python train.py --norm_eps=1e-05 --rope_fraction=1.0 --attn_scale=0.102 --beta1=0.93 --seq_len=1024 --dataset="wikipedia_en"
Below are experts of layer 5 (counted from 0) of a mixture-of-experts language model. Rows are named router (the router's row for the expert), gate (a neuron's input weights, with its number), up (a neuron's input weights, with its number) and show model dimensions 0-127. Each number is 128 + 32 x the weight over its row's rms, rounded and kept within 0 to 255. Numbers have three digits each.
After each expert's rows: "gets" lists some tokens that make up at least twice as much of what it gets as of all text. This comes from a sample of Wikipedia text that the model never trained on. Tokens count by the router's weight.

# expert 1
router:182143098103112080134158156128047172152123131127186134145096085140144091125063136137149116160162135110155121143173088150171139108168133109145070142137122192074091098125105165137138142098202115186102126082136142126106097128115123109098174083168052152128121105131139136124181129110164113130132134189115109153103123148108142177109118056127163131185121145136105176143146172194144097176156
gate2:110186101098165128125166102077137191142086118031153132116138100163110151152122164096110066123082077138163098151194123154161084128104151111100155108132116055094102161112145104148090160092174144136166120144099096114098081152189113126144115082138070140145136102126110166133161120113140119139154129161085134129139130145150145099122074137223132174095107072120164175124156142192090082160084
up2:130097173091097160106102157149130153142126087148135125067095151147159145163057138122134178110162123178100137139170111123072148145177146081106135147115155114125147098162123104137126105112130130122142114159152151113092195138140170092095096153139047135147135109155115212136133147104203138100161137141143108156124118112126136053151120049110128204096097180107123129128140184107194109145080
gate3:136143120156142107169123126130142080157097139128138119169152118172125132109061138163188132169116076153124131153132130132191063155178140128083112187145127187170134106098079191116118083095131070157121114153091079134134134116076193112151139117169165157145098184128081109187106121124154147117162145172148080110121155135126160146178075107119142151140145094142177065106090170155075148154146
up3:189152125128125162173088142113108062089147075095097125125151082152144093169095142145146202140164159099122095101127106085090107154116172087156114153176163140174106153160138128117139183097129132123070135141185106081132135149117189158110142139033125082119152105107114106121133120092155194130113140162129090130068116145152140129080149108154133209217142153108078074127102120090188098127169
gate4:159159165117093097077168094073149124118164070144138148140175149162137161152124125177130111078134175138130105101135128164165097115186082098114109129151124123075137082205099172113087132078118121213187132121098089073051052129132116166080157137147115144148112126147145146147131133121087083113109188082110165149113119132155096155072164161104129111129064170115178093117125127150127143102118
up4:047122159156158099103134086140088162107092180151186091181185162203068126109180083129165140156128070114104146152157164085118103088140171132151172142134151139132080091084167084174115104129161093144130114104076106111121161115157109097123078110134134129082138146093189139119175144140128129064096155153121116157104145170078176131089074154128106096167153125132097132145145087139182117102133
gate5:154088116085104087168120129086100147138104148156113134165110130106134118148141141166156097150110151149124105068118089144163121095073181079086092126169164120142107124094110170106113193126087186161166096114122142119107107128144112094130140103174121084155157065105085142119129116146157124123184147154131148202082076183155138145125135099138119162156160148110140194145075179128105147144164
up5:126088134128121080179185161117115067166138077071105158113069128084140149128139117147035131098153124130115106178072109096148115092146110152139077111130160112126133104144149160141136146124181115142145145102126128114107113179088120077149070133127136087135129116172164109078062119185119158145061127175100158046105124122070205145180136134135155104103103116106127096120170063135177139071109
gate6:166159154073185122096129134117110108186139137158119108093099183144123164148117148165110148196161093106131165132137141150130127120117106071080113162114077120123167157150159099090199077104117154164177142117178095144167106107148181116075127158177175095066168097161192132140149123123155159130133165130156165115153084172175196163173135099165096070104131135113116138132171104128118163118112
up6:070108116098121131168093105145139141173138112114161118108152153108136137118120148140131143123169154118125097100159112124112144165106066157123094141069129151080150101223111123125109136154174127020129160122102109143130168105105116129138097117117077157179064165103160099126112162191147115160087100094139110195130117104135121160117142119107146149100167109072122124137083124110063116142112
gate7:110185121182144071126108130159039168170169085154141133053113073110078099093105071178106083129196121117128111120078123121165137126107066153109117129146127141126172109161114144151124141093117104197140176145126138099065166130134132130157175144163110118167126130111090144132123189134083086144105104145112156163113127115100108142120112095127107124048146173161142137129105079108174117146174
up7:055179203140213185156143118141181099127130130101122165115144178142095095152148083069120099198102148170129153172092190181081144218130101152175112161190143103143081061166119137122146100155153158121128078166107141183123076105131122141143105127105108129098122108129132149183107109097071150149136125147121076042149147083125128067138124142110145116136105108140120166135154114099085124143151
gate8:096202175076136116142136181129152135141097119154154132112100132148078151155094134093146142088095106157126109153153162164144117095157098130121192082130133110144118098131206183142122098092084119190126082108089059143048160095138124141074105104148135167090108131125115151130075070077084169146169109169148158086113115134091142124120103112144182124098101138162119170112083192130103129146089
up8:097143125144109110154145151130186122125127124136146099134148162119090114137082148109083124133140163093125162111167143101208106133125132106067114131120144169134122130136103073062082148160174142155128086172071183138128181157104098085137176114069168069161123123058108094167155148150152178114125126105093105131163130108119145129085139122098175091123129118143135111088100101087129067117169
gets: " ", "|", " |", "–", "%", ";"

# expert 4
router:145102162071090168111152148068141133146132031094124087150152096151116140134130118169106093127099134106113103155091118116172138195121176167130115150160153166099100081158144156078138135080096065131170109119179179115122117109174118149128134098199117099112126109154061132135100129171064139167121134199123160131110151121150159149097154109138108139172114136119048142112140130116120102116166
gate2:186158092092068206085136183087091089170154122183133072140170104128170084106149124138110109134107154134132111065108080134144110132150183124118110032171185175097071061192150110105100134195116129085098080103112140089108169124132115121087124134132129136099136126164094102108099114027078089101152196162178117105175123091123071161131171065124136188155143070116167104046148073133150156145139
up2:183130057132123207122147164106139120172116091130125110128120067096158071127144141117180140133123139098116060110099142113107146131137172102129060119153164165070138103112065112130151160103122111091131089165169129088155100066188040195108133163140151191169122121114111115134152138097123128087146165155140115173136093089094167147142139109124129179155134126143163171185109054146156093096118
gate3:112130148118131201125109111090137120134161125118160116105151068174137133156162163155168136122100142111093102148079109126083100133120113155103108188130146100117119103092138097152138177132158136150145173164111138125100136142146167094098130123207123172092136099146176165125167104087134097089109117180133127120126157092085115192101158101107092155129144105105102150101150174175161175173134
up3:200162137182112135098101151178140114143122123147121080128077134090162105087104130092146130105109088119151073129140142115165135132125157142163159084163134085161123133099170125085140117164079188154116122132158125152054108079134175169173130104092095122146129075108081150168136122159140141149147108153125116105149145119137130162123055179085128123143188126126162130156146117158054071245118
gate4:082110129167120194156116130139157108211121135115101082113164073093140197061108130107112176118122115158102138126087127104137113099148132198108149152091176103172094113100135127145127177116081127137157200111154154123111122145190180049165065107201140134131124117158117152155127189181182104131082137125185151089162102146121123083091181123172113142144060135107102062116132094116137115148097
up4:088196200168121145197162114120157137120102128151109047125127099108077145057160115130146139125182148139162114131112080115124148137147121198167101103121073085159057122151171133108080103087120096101189147143129172119146130094175130123172115132162114191146082145122127097161089165134106119116115093184137138135138123160171091121138148091130103099120148145119122108129152129110090138133098
gate5:164131140138052125122126068141086080154099043119109096076104151172148129105103082087105131181156156113145131157158153115154177128096113116105157158124146130128091133091091085153164117108163149127140094136153136122130165112145142129149198135159083141124102135127113168104174140102093162130164093180151063203121052134102201118109115119125120128174111145119156099105127148154162127123157
up5:077151132050170154146107130131121143144153132173114186144100124086169109169215125130125171109126113166161086145127138176111157161139167048123116115166125118103167124128198176129083124116104120076102097128123134121141131133129147156103123096131113161096129172126095101147118137148098109146115115114107119104100140108109133136122154125109168106132163104154053234112073096162084139081147
gate6:043141127135177051117162112138110097103181068113129213127101104096132106169098131077115134160082168119116132187097158152124123237094111088098100115144162154122143163137103121166116114139129188129161103097108141119145175120183111163136065113144149045100196117147094170079184137172172169052150166148104114119139153114100133099170136125086166140107132147121115098181139072084181150061120
up6:138102177077141178186134145136091109111149154145076154165146101148146148207056226114123079111169109115166112199112116156098150101142104197184194127145101137105135126179161100173099090130131119104111129145078161097151181090084167109100123099146137111117174175090091068150140121125110104123090139124165129123074117119118189125094185126114119160051130127116103135107136098191078144184128
gate7:134165133185041135130121189120093107161190101119116134142157145091091059103103052169132073160106061140084110120066131104127176128135068129103108152172198100142105131156175162122121091139062119132149141185131189153112095144118145109111144111118166135132115149113131075166117138071101110115135119123096114158103130104176132130135125162120165177148121160122111143113180097127155130112112
up7:154110080095168150128121104092123123074146155117156142122110109138139079125118187104069163100147093158142174166144124106131148151109106050095099103123046179131159198111092051125089097104151147103165148084152090144128145133135110088149125134082103091121080134122126151087118049130180131115128133205140126174137125151161089097151078126116098128128118103165144127121130119145183182156142
gate8:108096164086131137055203132123153095114123119156144134171183128112121109170144192118118100185148147178165095124159129178151119162181143146163169134095141126170093173128145105101096160088093088155146090114084104182093099099145132146149119099136110110049133120077118164115140136067171163197143124131155097108125120167100159148120049129138093086126121115123101118148151105140127191123096
up8:191079117099169132075102129186120132127107146150144124125142100120138156146142154128115126156115145170122138141097062056115104084143146178125184165118172122152150167137112118167169117152118096164122102137141185161163114078151123201135126125078121085079149148115090101087063060133129161163147100098148090130125109136110153145113075144083104107119049124120122150161105095125121151106081
gets: " in", "0", "9", " on", " season", " In"

# expert 5
router:110126125099145084125102117087070181124091128093157205132132152145121151165125124185136075113140140108092141162116145090134145078175112047145114059195143167121097102090170163084136138114106160117108117086175119119105128201126194177125139114124115126193166134147138122104171193124134158179163079120185107117159171099106128106173106093139104129145117164070170151087110142107154107084129
gate2:141118151130127150145164140133100156116174127136101177108116146129122064155066141108158110141184108128140096162075119152138138115151116144183147212204101062138108116101112117117147083154062141175147194113123092139104167165138123124120146073071166105167140159125121216133107115107098183175092123157130134140110153112085122118123125153154124122104124168073111115121152177174132144097172
up2:146105135100111096094079150123142129085157126119127070084096066104146156069157134120104124104138161076124149148140136097088082167112108110076122126125138198162147137099088095053168152130123116100116147129077129124174059101137127098156109178121135174060155145068178094109098131141122218132138139128156154117062135097155120112125079135150070101128127192101155115114142160221153132084126
gate3:152107119097137156143180173101134113111191115110109162098131154137193187103066169164102132145091105164070130169115105141133119047172163108094165157135109104137140071109115162125139069108093185171118084137136116119129099111149216096118074159097163172182095078140137125178098123104125170197114115141144148112203120121118163077100103081135151141164153105102127186147144143111120063054156
up3:149141121111070148150180127104187079119098078155141096138116165109156118133148168127155070151108052168162131131169097150118126102143116135101182164129148099114107083142151156166109113129074125161089128124095128115130131165155154079140071134069114159091115137094116098162166166131154175229165168159139173127133109134143188159140149114099140169147130103078137112146167152094093073111107
gate4:136125124124141098125087122102130140169139094121117123144094106162106119142086127065076152108150150113111095141173143153125071053119066184159173113145108137157094124083164138137144128191206136156128154072113157119127132161158133138070151099121141097150121097156073113150140183140158152114108157093081171146161184158084196060101110106110129115171114119158165132136118138172115090110151
up4:136178142140134189152178139163139140128146111158143148110139130117112156099144195098118091077158126105100116074074161020102124125109173101129118113171141097076126116122178105191116137098167123123113120139073121102025092128136103114154149116089141140151147102100110128106132065127068121124136109120113086092140061079063094201173163117152185167137149186150126133086185123114111158109047
gate5:175110086105135094128135104117072111100161106091146147125173118118136156182136077095070122026113122109109201138183137133117090146146141111150166060073104095128066087148103121111105150105068115197102134097102129162100078136107115144113139121138060137135200132157130129107176177140097097140156102189133133158133169181116100095088140100113083147121099185128139140107103148094152109126112
up5:149138108126177127172118173123101185140085122153206120117150095097167134128027094125130126159121102096118129186134118130112062101112171125121084136156084132098130073112131071118160143108147105148083111152140182100125129059065134109083145120091165121060134105170135060153131128147116197139057122095051171136125148148059100117112159134160200144178122104107163077130116155082170103129089
gate6:177135144155136167059101107076144080107102120147144103134153168167123102154127138146111068106104127100100114097109124128083131139099140114202112129139166128132161094110106102105059214156104101115065105113180130121115117105116107164139143121094124190123108181149198097111149151120073064147174098113036158109190183117161055092144102139084119107116083173100112159077118074110149151176153
up6:064184099091176056133129100139145128163104190039141131133124144150144161135145095150109205114095163133169102113112113139163146116098082129096178123116186118147178122116144137121082108126108117064195128126149179071174100134117122101113121106120138094193088094148161108106146105117191128122101113157130124158047124132136097128197155158174151122157158117109099129144133123142089116114140
gate7:061188145148068117129093163132165075117069098140120085077125115101127183088145110081131072095142117095137115114146095106145141127104170194100147123179207130173146073146138083106154094164105132139096149129146135154196115147135134162129120093104144152133121110132108114142107084138107114191115136069112135111139149176107113129155162142117115125122125146111137143126100120137134128134132
up7:110137100165063130142120181156169119145121111111122069093153145154081126118132144149158112145115134137099124076129121075124155137107147091090121132180150134160134156130145139105155067178064134096095120176125117081174127116116176118129171112126163141131110148092141084133064136164130105123114130141162136119176157103113091149150178148143186113079137105085099158155073140115161198167201
gate8:126175102073193119132201145076100133193114091157167098130093120138168120161107173118089068129198117115110144153075110120155087134086153135061155122137131131112057145090139077116143114107075088135098080097165124169064115144128150150133105126117153142167099123098144140136143156144127129171069154152120152117157109085079143185124150191105124094122129045095102115110156099129131150177116
up8:065150122130116158118134143149087076114142190197161108087162154103139072147130120127132163123115134094166132129178148083134116144131136098148113147085146047156117176086132149163088171148144174119115187067123136131141127125070094133133104101127192185094135146129138084110100158111133156100172121220099149157152074197151141109058145097119046196124142106155137113164049100134061100166095
gets: " of", " to", " from", " for", "n", " by"

# expert 7
router:124168158117076112211165120108152216144173110082107105211112158138061131139086168138138127111130167083064166109114074098172119174127139117135156090156175106122100171082207127081108188140117149134112137100119093155143133053175136128099106120081152167121033125158173069106089131095165124100158123100126059164140128127139141164077147162147046087152156171093085137065166140154160090130141
gate2:158133121118113151126122146154157154201101121131150103158133131130162140077113115124116121131056172147105137113144073136151181167097133100118050132126093112123108183024078169117152164087152182137145133070155110181109092094110147094044103117165137180092092108207110117152191142130118076115098127085110117094144159104108103151141115104136100193139116115147121118138092111162144114161109
up2:195169106112087124089165169106099106093112153176165178119172129160210154102150126096109105103121145201180126116140140060135106189093130080155130150141090134093132181123103113162117123109166115114149125101118114128070065119075109121069140125122164224068128074163159159162163103130111143162129102121116145152160125148161109151099142123086121192124190182137048169154095147156119111105106
gate3:112160141117115084084120107161098190124177073129122145155136173160123163118117134145176101116185138048151115140088172114171170082124093184108120135139149125148166120136136109092104167120159055117122121112151143092120163122156157104047128140153124111086125187126142089121167091159173131092072143151088162141130089072101073142058142092120132076165153060128185178118165139136161130140100
up3:087211144144127101084120149101098127157119066175129140196103129176102147121141153116131141114128137156099055102127099175107115115072162148137074156128082193123142140128103129146141148105125079145104051110094114084107117188085112093132116139167150099110101162119190131142125093089154159110094126078174125052142123121165106166090195055078122122165135125141095134096143171080064120060078
gate4:144120116125119105123127115137170149115091078100098107100088106155084092102153119070157110072154158087105150142083084139126141116133107119119110113062160127062092145095202104100152214135141206128096154109154043129130116126120119138083045101184134102113115091133166096120119075098180144112119136108120109117122140106070118149145178141101092135117121154128154071116108143137130074078187
up4:133087097106115183089076106106106132099145103152146133108123071137060111161155108167099180085148132114132131195129146141079143108119101138146147188135100164123096128073123075189147200127064098177104141107121130113196143150125160174121123151159114141104130149090164097051092124092127118083120104102090133154164197127183134080105128079079136136149131114095128123118145150085109117145162
gate5:119188104170204180117102104134178129152125122085119104103122111136176135134112198092136116134139118098108092125174196103183176112183148101158135088104118155205063108120150175113106105176146155122146117187124136195126198061139178126151128080102125133172160108192118115101141163099179104093177091121097160098142110143104084186155108132136101097158120173119131132114174162102103068158149
up5:126160133120108145129140177178139159079078137151161118180193113183122139141099090157114119174121148166153172084126093161121079110079144102150136128173138142114164110134134082157104061132131137103113169163157144071149168163162121117125096158143112117141108168175100155156122170205146151149131151145074143151131117160141119103149217131168101133119117141115109186132125096128180133089158
gate6:145134127139122097113173140158140147167089070160166069164164104157098054099085178109157169204130135158134120109167145076082129132087119111147076146143154171111104087172088158091070140120172145175116185130132101216132094157171169136172189178130138087110169114137139160121161133163138112136182144088124105092134165130120141155126146133147113165173085095163142121132123102076130098121085
up6:092103181128105136147118141074099073161156094112101152192152135121127155139097157165100131078070142052121160158138083135113091115141092140146071150084066122126137125165182137123136070084115163046170089131132192145110151155098146150125131117116136143147157075128180196074198073156180154186145113095091195150131116159094098137115133099129108083129024149086170168137160125147129077118098
gate7:095190132142120191154171114138179116186164123030111107122141149149115146136122138154090189154126118146060213165109089089143125152128176144104149123175134127150109127151143190119123138096093155136194088197095176088160115079172111174170130174088146171137095159074146163168103125136124074069106116096102163145089119122119155125132114128151134113131152141123159090083142103098136130104092
up7:148133161147174123140149150201112146177112066158169142146170109070207118143127113139132161134121136127073091053081138155123130098133154121162066181115100101109119131174144112125113134075184110149183143157117122083141147101252124173115141138104124163110149192131124097139152135176135192121182150172181115129141125137131075020164193104158134085100121173149119193113171111113066097188170
gate8:186071112092091126112155138114161178144187106117072098189141105160074144092125135140117127106134089127149035157167169082177163145128160109103089118126125124105143172106122066134051138114120177128146167129133177066181148121179147107109149138081151071149111077180097109105138125177096104120105143112146174133050159095113130120115103123131151192141141115152150099092076157131094145138099
up8:172131189070136178174121100161155139119152138130120166154157108135171107113106184101077144090125162141152052117089185116134080131134127149166113061134163052089118138133096109167060157106138147117180139124113146132107133104146171161113109150122130088077098128173109089096160097125172171152178166159167139166122096100144145172092136149161119188193122105134156180151070133159088131110151
gets: " a", " an", " A", "er", "el", "A"

# expert 0
router:146179059103127132184084088109119149110093141132135121126106059109190108202118150122130077109079159122083176169135156121147157122148126150133155104111132133064133110093134130154129099119137132181136084126168111135136118056160196124158053118139094170116127128171074094133141166164112122135180122079140067105134159084089111144126085083156095109146156138099126135105174132144172116151167
gate2:113106125097093107182173128168155120082091080111141110122123164172169155109087146156170143143094131127123088171126152138133152160089119126193157093159118127086111089106145152160128172131118152148109129053139168132127165139131134091180089126095073166153117172102119068103084163067140083130171132152149185116131128118097109105126153106197124178125060152159154184113108106146149145209157
up2:137155092094113094134177074153111114165137107132162141163140072113128206122136154179113130118098152140176146102109111183127158138107145107110132109153067112113182131116132149116210146111126117092102128146082105087142104088107084127157161124086135157114097092155124147129124090167102193106182052109107156108138129090190099125148088103077165152061114124085101129146150206139140055076112
gate3:121113129118116157179105174117154150162148164095109114092123062102111120150117020143125099112103129085173150133166031113091098090175121177126112111195138153116101113115133119155135078184082097135137145145120179074115141201113098147148149089100145067067125163129129148120103132153152146205180123102121094175076143102177158134192119135130106089107108155143090081115104149178157128113161
up3:110090143091136150090169137091203116108111108119137142055057135051128085181109093117133160115106086129105123090097114138172119140153152142200159149121161150081097116137124084145059154095116135084149166153079160087168155088162128098107095180180118081117073154105127101176127128148087192102115110103084154154120089063120161079119110167145053135122126176142127135125098144166130178075105
gate4:100116113100118111113104164072102142123134124087173124172091181184131105157175180116212130121142149096101123107121157095103151146139169150113144128150176128143107117168125148153143094110140164151169123106169103134195186118131110117151095123144045064170213160180125086090157172103153172170091122156155123092139087131133133166083122112091151083116111163177089165141086105136201168112133
up4:156128114117192109135070061162106077176189085124164106151125109142106077124109153117130091179110160104163169120147186148137160152084079173041127151120092166107147094189098111143110142142103127107133104145076206146136166118135118166106129111178117095115163087124179137192070132149077143112092128127136114127124105049152158131123072123149104180090123166176091139130120141152171149098086
gate5:133117133130124147141127125143103064137114130184178143091104184129127092192165144141157131128114076119140076169186095130130172106150180133077094099096150124106141162094156125077148131165118115206115117105185114181189162150121138069121155089104150177120127116148068147154172202179066126171115139106099142151139142125099117115135160138113094098144214121149142099096134085100093148175022
up5:121084093195032105114156125089203101166122089126128161152166075104229155146106176166119128123125108138099148109112140125131123141186139109134173084133137130105123117121141139101182112166111071151052111164128144113124127103102161120118149138109094097190137126154164098115106132127116163101121130120128184096110143130090211106119102102145083100141183106100126099094101164102151175131106
gate6:161111107153166138096144126110161083138179141083182126085121186139116121195167105160104152114124159130121132094125126140156097160106123139152136130138127121145081177125138073091150172142166102143116103136093115137173138092159185090069105103159094108110061171153118127128134139090133104166135161110139088121176106075106141095158133106143153131104115082126201162124180147092122114123171
up6:129137082102163102071161136081162081187131145098141105109085109137083063181090150134055113119106121141177121140071130092135102156072145153079154137133145187135103115184125074120115078136114083166093077130108106171079112126160068115121079131113148120149125098121086100089149164134122105167164086096185075129121089124145128113165121121102161160146183090145165137144162174140104098169153
gate7:163178145158122063138125123125175125124108138083095090118118115158128121094160075175132113115131133129123169144137189070101186110147091156112104155145095146129144122069158118158092135140125167178097140129123065119090114046120109189163132157093129122192178110136129152079100226149097105137163145111137088106119116160101112137188126126173081117126104164128058078127125172133175095150125
up7:109144122119095179090076158127121133145163074136127156153170158124119122232129192150084100151176140144116144134073180145132099113138128158092142098143109136151178177165098078118082179160119076165143135167125138168184158128154121081170091120060131134091085122083097142143069132080158130113082087174110121086122141089169132070158188122165105126076087112129114139136140109112146093109107
gate8:088128125124125122144138078113113165099128102076094159099053113131079108131114130108106091180175179122126101138085137140134156081137129155148108148147168108147096106144131188111086111124147158178110122115163160114103144108149128067145129101065123107134081163101131132125114125154128149032160172094089122181117113160065101065114124128154172122087123143155080132089156168107109122144070
up8:177090131158173162130129109189210144062119126142058130143160076161107098123134160121117122112158139144175124124107175085101088084099158101099107130108153104156124107175091114132143182047118128072124142099097197111136194090111154113120109088118142089146145152124134146139129095103128184171129146102142148180139153113153131123079094127105115107148136109083201166089095134134137093076096
gets: " the", "s", " The", " that", ")", " his"

# expert 3
router:160184126136104096180162106148099110152101099115180199143097124171164110142139124111169121079148157092120144128129124113119159143137157118167117095209122164125109047150113150124100153106179127130159147112098191151064103057103193141105118077163125152097077182129107102159133175102119079149139143163179069155145148111074129094082153125160148050106142106119108089158149134185108084172147
gate2:063131155167070139134172101115111160140067141198087127137138043097164157090083143136228131135080152141203094147141166093104159161165147112134189103082092104119122164162110168130188082098091137096131091139109158095127139076127136122078152123076102108105137103160075117137157124155126116120051088086148160124118075138113119215108081142150155112111172152146127143146127170152102123110154
up2:099108129119105128121140133127128121138129099173108188113159105145077155111147176122084093113120139123126133140157102163098098108148110164103150078163116125110094079105110158175097082096130131176131134141148081143126101142128112126146111186105125180100127133120137173098154149134164114084135097112130073120129140137168120124149159066113104132135121154105119099106160128101222110137105
gate3:129102130133180096138146140115129112086105099134135179045153074079133151176147142140127124150158155142121115172071136140156130094083138044077132151108155138102073150202126122159133185215108164146127095141168152116140087132129076147183166147131122117080120116124127111138113167120095067092153084088093114106120126172117110068166133125125103114085119110129150059127146109126120156085134
up3:165121133088141139170151081165135088147086076087090145115102121092178100145140117145134124052115150134175115142091119122131165181126117086128194124112107112139128203121115115149148118086147173169132068150112129084120161167202084066105109165172205145159148149182145117152113100164063141134126112108133144088140143091159152117178130121126102147138095101070152085173145118143037081127178
gate4:107145124180062101143120107108116116137170087121080106126154166224123107171101128120134144140178136069120131125168135122154137130130093134137064133135128111164055137127157208142204142086149153126146102114118087134125085083167091131149115152156140080110080137116133086130169145146104130134125141163141059067132084109110107161103107120127168081081127066158119081163133068144186126142179
up4:150114063129139140129088094100118107131116159149125103095157099174139108150158123086153121110152166128119116118129079116149060089120120100062131151075134104107086160174160081095151170140136136108106141147180101091135165189160109115019134173144175151150145131137052148145090146114154145129097088127096193138127180106135107095108126161110130149054089130140144141136089090130155116120135
gate5:121164147131135129132118066162077112167121147091161133154161133145188143190120163159100144155090190113100174069107109070193109092174156163076119076147110196118139165142117113132119171122127111108128171112123102087167138199136152161128090050145203166139126192138080184128130153172127139105132112150102107053154161100099097134096152112147095145103084123075158100152093159132114089143092
up5:107153119167089126130178087131099091175153129111087163119078109099184156079127157109094107163100147130116156139093136110132099113122105112143104102078085098094176183133096162172119150171116106094100102121159135080181091094134147102167123116078137141092103041155101126151149120147113190162158154181078084127097144067077117172125125102177195110107126084131172077113153152121141124131170
gate6:160135113134145150153094154153140150095161132092160126098113156125215208158085160144170152095100171146114128134186153123113067104125119158159075120168129092132159121108169139058138185130109147095200092061096152122128108113156101107141131117130109119202061147149135159078091140210110081134133103156130125111093119108178087109157126193166136138206228159126136129141091156077123096114106
up6:135171155162071084138136144119196132106136116142158065108153133137123136142166121162116186136093150122076097135108167152140085128129085087107088104137132149120093088151132146145077120126097100107129086114139171126153138145094154117105097109092167144089156135151110093131129187123120139127134118148050097136101102101078116130161113139100147116123089164124127142101093074168167146125117
gate7:117154096098138136105145146167156150173156138161116115135136140102151211091133061105124120109140146103144117139128134187143150176157095063155176076084109132144132145104131189222200168090179138135136125118137108173135128115132166136197160096101118150155114081131158137124119184111119149195135145130139133141114133139121183086149129150116165117091118116185185108122178086129059146115186
up7:081067094088115132146091184134117114105121165173101124150150158114084062118142144137133149138101132094131126135116065125117087137194137066122075160112076209188129069130105084074077143140144070123142097124166084084082091167120155137088068135128155066107133098144168181099150159117172086106184097159120170083133060147100059135129188124129150131075157135124076143114150135082126156152065
gate8:145123069146131096117167089155107098076093134117144167122124170093143099169052179100120129134125145122157145145096184150110120128156151189173093162151127186121139160106166096098109078183076075112124144157158149124115133160129146179168150109155184176100147087175133034179083111184054092142114140144113117132149147182121112158021115078064150134099122080174145099081137151160109103154092
up8:154105088124097066099135118184082126166107160150092068102146125143113078042182180110136120139136164124142098073129108099168082122110153160151136075072098081133134154052085156108156099136126112133143108198141127108082097059115150085168115208119105120137106139120105166109131142086192120146134171077111116150140150060138124115083105130121129195160123103165144133158202106188158155097154
gets: " as", "1", " \"", " be", " is", " not"

# expert 2
router:142178078115132060103142145124116132111108135078122165122109110158099098167117114118133164137053144077101151150137106126139113187129158102142064142162087121137158160103125140122128164123158146187153136151157136155122082133143132169131110114196147148092133157146071126082131172093118108103149104121129136159148156116146202168118131118125125106152180100115117172120137145189182096174165
gate2:212108143091084127134162130114102157159189138034132186135143166173128159178131154083152191106135118083103131075129162099112063148109076110082097115089125061135116082095145193167096102104134126160125152120065163174157163130168120120124151127160162143104149154069125117115132187124156029153140126102115204187059102076082096144122078142140103128174153153136156152097149149079104168134098
up2:120143145161139160139113159190151111131100173121141097103150094115085131090154112103123152080195113159151139085086184119176165132103090142167123105125121108142117097083090094187173160126099118105122110130193144108153172136173121104083152133132130157181132157090124093083102087133149149156147112162118151097095115131118165146142150125162089143038083155158116135133123152175166131149148
gate3:112112099157181150112149182110157107112094145056106151148196077147095120173134130115101062109116150068107115095091120108080146179137074101131121140119145159140119075122107113146142108149092151049119123155135144085138130110152162162188189158068160117162126160167139155174138109101122129092156103135103148136121127117121109171132130108092124146197114148137148120154138120111062164172095
up3:115097118128125085129151144166142147210109107162217124074133114104123147132139124117185093094119145095138165088128182192172070131207125098195152145110165114137142139157177168139188113125073147154093090141121109157113096140172178133108169078105130070142159152083158182076165125160100179141107128157128115101162161155128105061080083048152127192107142128141102128092162113117156145132116
gate4:154179179127156194149109156160185162109153114148146142174120120133081128122125167152156164111099111133108088142156132125103104133122128135144177118140123125108115106123170140166203071170181119122142139150110152112138069165137125145149134117125105146110180096116154133104108102119144114107108100156171113077121092116164164145137111174096130090181138090108123110153123183115151101090087
up4:101169116149127167121129117146141101161122148160141079108138155093196130127131106099088127083094146203169066117093126167072112133066095139083124096147118165123189103144155125147121092075138183159155122146126186135150106105170062140120147144157123110145152068138068108102082109120120098141100160120090140135121117081108061144126155099143154077143109098105030092080135183168089160129182
gate5:181146131082096116152124101128119145135110080105167137114161161135101146064095105097072127109151086162154105155136135158142117078127140175069117142161131120164180076144127169202099082137095161137157147099146180081105104119120219191128111155098095096139114142195157175137072132153151079100135208188143144131072147151108089180124123152096080148136135135061107092128112082123154132166101
up5:135098203176129135083115113165026106146160166122129154105130109142171173171173126133136160122166183108138134095105180115163145171150158078173169154108158117091137092118127109084176179069119152115156121112169069088151106129145100056079123079096147105129098112084141132117138168163128186191165100090175160093138157146094163087080179136148175153122115098184106096157116161123126088201108
gate6:111174126084139110149137189123123118107143132104150123101186126102136116083150135175086169104115101144125152112093020125155104135123096138087128138116166188117105107111098116091141126113152118119183151136121093105124119151160136128160140083117088123107080127107095117186178106163103153090080157152123104132080078120109119194123121109097177153100168153141132098050139089130112157137077
up6:121016075143202111151131153125096101117139117131127099164111185116129093142081142118157208157123129091122145114131138150091042133137167116098175090166167116064125130130142119063091144113112125149131129178077120081083173180148161091096089203144132106116074129130109119149114107099136105170114136113090179090096091156135116161155103182162117150170104132093124172113118162106147099192110
gate7:133105096139098141110190114145175060184091074135106096138071073192104135136200118115137090122110106083164170150047076128085149120104106138142117086166087101114139143180120056111132212138046141153121173115100080102100159077073093140139142108074153151129103085156100152126139133178148148140131134137126102149125151136146146153144130109137150101111117182095115116147138046133144082132108
up7:150080118060095091169092150126161091156163085108105169153155210146103144121144084093052148176148134140128115148110181095137067099102107186124167200134217189139109115130099064076159140111102137136153114108136101145092127081152088117127080123138087116117126119157189074159125189133121168110124157129153158125141129076139097185194107172079122145098161148126182110123090131187187123127150
gate8:183132179154136140144174163088157132160116127127117155096135130152125135122161129121136128147127112140115123161169100141151137183075102103076089103130073108146088097094137082149079130128186066137131118175138124083047122122163181085116125162125156212176099161154119151209154116120154161169180166137117098132108101093103075122102164119155108166095202112098152102131169112103118113113105
up8:175172138120114120148125107124068126133177141145143093184174162111065150138115177064115141107104096152125098136088144144114091136167083102136083071092174148127139142069122129125148142111162105101133120083128107123113094160092187111094114158107138172093132110069138094150168126128147139116161144109091106119121123101118095121142145123092129101112103192100117125134120150160110152116174
gets: " |", ".", "\n", ";", ":", "5"